python train.py --d_expert=64 --d_shared_expert=0 --norm="rmsnorm"
Below are experts of layer 4 (counted from 0) of a mixture-of-experts language model. Rows are named router (the router's row for the expert), down (a neuron's output weights, with its number) and show model dimensions 0-191. Each number is 128 + 24 x the weight over its row's rms, rounded and kept within 0 to 255. Numbers have three digits each.
After each expert's rows: a language model's description of what the expert responds to. This comes from a sample of Wikipedia text that the model never trained on.

# expert 20
router:175129104158121064114101123113104156128124108106137157162164147109148123120129167150129145126124119155094109153102158136140125152084111101096126120153097157111092155110116144100152127141162092121133124116152114138138156136150107159092097151142122178136115147138106133122131164137097130108149099158147162174112077158150124158158131171151127091126102141140072121149124118171143149091124100110178084184125155140155118138124124121063135132133133149138140147144148137097110162147107092117146134124102157140140133139131127098125093112123129089107101138151167150122122142114129072159
down0:146179133136142138125153114124133135151119125108128123122092105080172166133113155137135148161116148147099121148098102111115166146116125129127111112187121079130107158106101105154121150129128162105092143117176126145126112095119145101154090099108134117139162123122113136092179125109113079133114126141145117139144139123117118138111175159138085105139101162177112098154148084119120093115123130140116090095148096123105087174146132118110139104118130092186124159143110173083143093163125119144125164120137158143129132115182134144152132114137116139167157111168172103125131168151146133141
Description: Inner pieces of Latinate and scientific words, such as F-ert-ility, hab-it-at, sp-ect-ators, inter-cept-ion, plus initial f, sc, t.

# expert 17
router:157061104136141126171120097116121118092050122151146136172136138119130176114086108124123122103095135149146145116095117145106124119139134127127133091103142129103168119163096134107133114160135131091121103106144131087093145102120104133146132102178153126140138138123125141103138155112095114107146105183102122159117149134145108152117138136097124126146116146159121118135171183149165151108186139152174116105090147137111146129092149121115146144119123130081169123128139101156128148114110123121076122109110133119176137148144100098106136098119116164115116080148107133123091154082101143112
down3:146134152133145118104094110113116161102173145081145173137096128113115108148115126148099133102102122067097114138122131117145156106113127136095137132135155123116161127100153142156083157169102136134106107135151120131170092153118087117097109162111160121141145161122147134111133151098116128113108145139130139087167196098123158083131116139168124129140153086126140106100115120130121128085151087140126099117127105115127105088106130144137152096119088098132091127146067126139095104134184129167109114119150122145137141149133150105135180114165111162126075121141118132098175131098146128126
Description: Prepositions and function words following a verb or noun, such as by, with, for, at, in, of, before the or a.

# expert 6
router:166082127132157108157175106138118134098079100120136141130131159146127140087105099119157149137100160146139150125123104152115132141130152115127104141116098153141114110130134110106129136155142098128128106086111146108128176105149117154106150111193146174121105170153103169158160108113159135139153109181104129116118112170124164151123103142112140108148136157125115131148187148114150155132180153130122118130083122142089074103126152100127155129123132108143109171090107103136128136132130092101096080118096159097149155135158116126129148108129142112134096104137137178102134168085113126146
down3:086106121157110106130128117194107112112147150109153117128094114125114109142150108141121133104174114135119090122142116122150183169140120147124124130141153124164075176101117126137134106105081159127133128120165126185080148146111162128110153139131107125096135143172140124117096133112138077153155168140130083135107110160119108139093108142122106175172144122110140113116148143121075080129105103105097094151145133111137173117137105114118071111094115166142121141182142099140160113095090139136100151118130118130138126078139108083142147128119103128140126142133149143130099132118118101111
Description: Articles and prepositions like the, of, in, plus place or nationality stems ending -ian, as in American, Indian(a), On(tar)io.

# expert 14
router:215073127117177141144129120118126155084087116104148133160129133085129144107119160093134143112112146164127130095088132148115126166143102119126158141114138156151131118126112110109143099131129119117134075082145160098120162079132165162129119116165129128136150125112140128107119126122111118120154139204135130097104093173124071134129113130077140139149099125124125137127150137150152168130134157144137121097108126107129140113122136134092123117117135125100136129112116131109109138135099127136107100075107131098168146161144085141106168088103157133165115119117085134149098149129171137171
down0:186117089120120130079099103137113134124120086139131147174114135118126191144152135108108124127115108125132106136117119106110142151177102099154108098099119084146146117128127138142119115093137158156169096101152050109147153177119111135090116111150174117107159118114112134139136141161169148120128130150125102157112152091111151150099115138181119119100117096114175102094092124134151127130159136163134088098140127169155121155113098118137142144123131071116154135101111151111118136124125154133143123154126125116118106103189130118125108120150076120107124147091119103132121095131122163160
Description: Line breaks in infobox and taxonomy lists, commas in dates, and connectives like in, located, as, and coordinate symbols °N, °W.

# expert 5
router:150123098172135112138155129123115185147098123121110130173125152137171144102125091145064153114120128113117126125137083135123108128149159145115176128161126181133135122159111120128148123124110095078109097138134125106126131089153111135144130109139155111173092158131143094133148083142124123094183134131133165141145057133164127137145139126122133115107140138142116127153148124108149155084108090146134095112102181153103160167153148164112137124122108128093137154133161132103139143138153131161113090102109132155120167127158110118169126128159089092134104141114145100159108146089127155163
down3:129108109090106155187128149092112123141128125141120119111151122151124130128161118100120147154099121102095142138104171136107114127132105105133094135127108110141171148125109130104127142154087147112097155115075138108119099118128086119130131156118103149111123104107143107153153185154128082111129136148142145151148148116151110113074105109082150088108130095115116152133096161117154099154151166134106086109132169115127168147086151161132129152100133121126094140112090158185119168154123087123111175130136110108126075109124119117144118123062123111112167095114095132146167118121108112139
Description: Early pieces of common words and names, often with m, n or h, such as rem-n-ants, Hon, frequ-ently, g-ained.

# expert 11
router:148126071122121090159121089160105151101109130126165124142150133116151140119203128154165130141139120119097130134084152189144138116144136111117121106136151128140126118148131108111134108142111106136087169106132115120092155094104123123138146147159170169115113134137107141135071161151110102112158103137170142144111072130189145107147119146108107124159124144109107139119117127115101140144119161121161084134128120119154110126108150079092185148078106132118140165169084122098128130110165133147093162133149131110146124136156128121130115111145139161124081134141141096136100149135165097139
down0:131152141077187137169107162167128136118137118132140099155123170130104140174127122116096078150140102142125146165150132120108174085130105101127146098107178147112146168181135121141114118095126137124134148106148130145119111096114116120138132123113150080152144127128176133141123110130123145128091110117100111119119145128166100129133114128144132147084145158112123113132111106093157154125115141073142098119129141149133131136121114145113154140087148144124113169090113108128153128174097118158132155132121078163100124102114111177143157154106085089130132164186117166112156112115118118072
Description: Word-initial prefixes and inner stems of Latinate words, such as con, pro, cont, act, app-ro-ximate, class-ro-om.

# expert 30
router:153082114144125040156097119119140168105130129149146151160153150074142163113144124120137156158118138180105094146139129122149143123176174153136139106115074130135112115128129108100156110114130112118085169137132082136118161107127133173126090082150134120145142128194155097150143131167114086119134125136073153154118073131148124159177091143117175158119116147139108127148137146125149154109099145126139101125133088138111153140122137096120144130115128099123144140109131095154133135174126131133100115123155134128132152118165103107153124137158107108143117119107144122127138136085151144140
down0:111123137158085118067155098128143139115065148159161167085152148132117107127129109091172124096113099130090111093106115095112160095181127176104173108119100093131135130139140129127159146135145155139143093125160126147137122108144184149173123138126120102132139135145116107114127116130132124139137104085127135107092103155172137126124163139106142104152101094070154136157124104091141135137141168123139145094132112124162105130167130121139107125138134177137104142157140101149111116114139142092166156151097116141101163158136112154130098149162126121103126122167144122145152168168142112112
Description: Middle pieces of non-English names and places, including accented letters, as in Gon(z)ález, Am(ster)dam, Haute-G(ar)onne.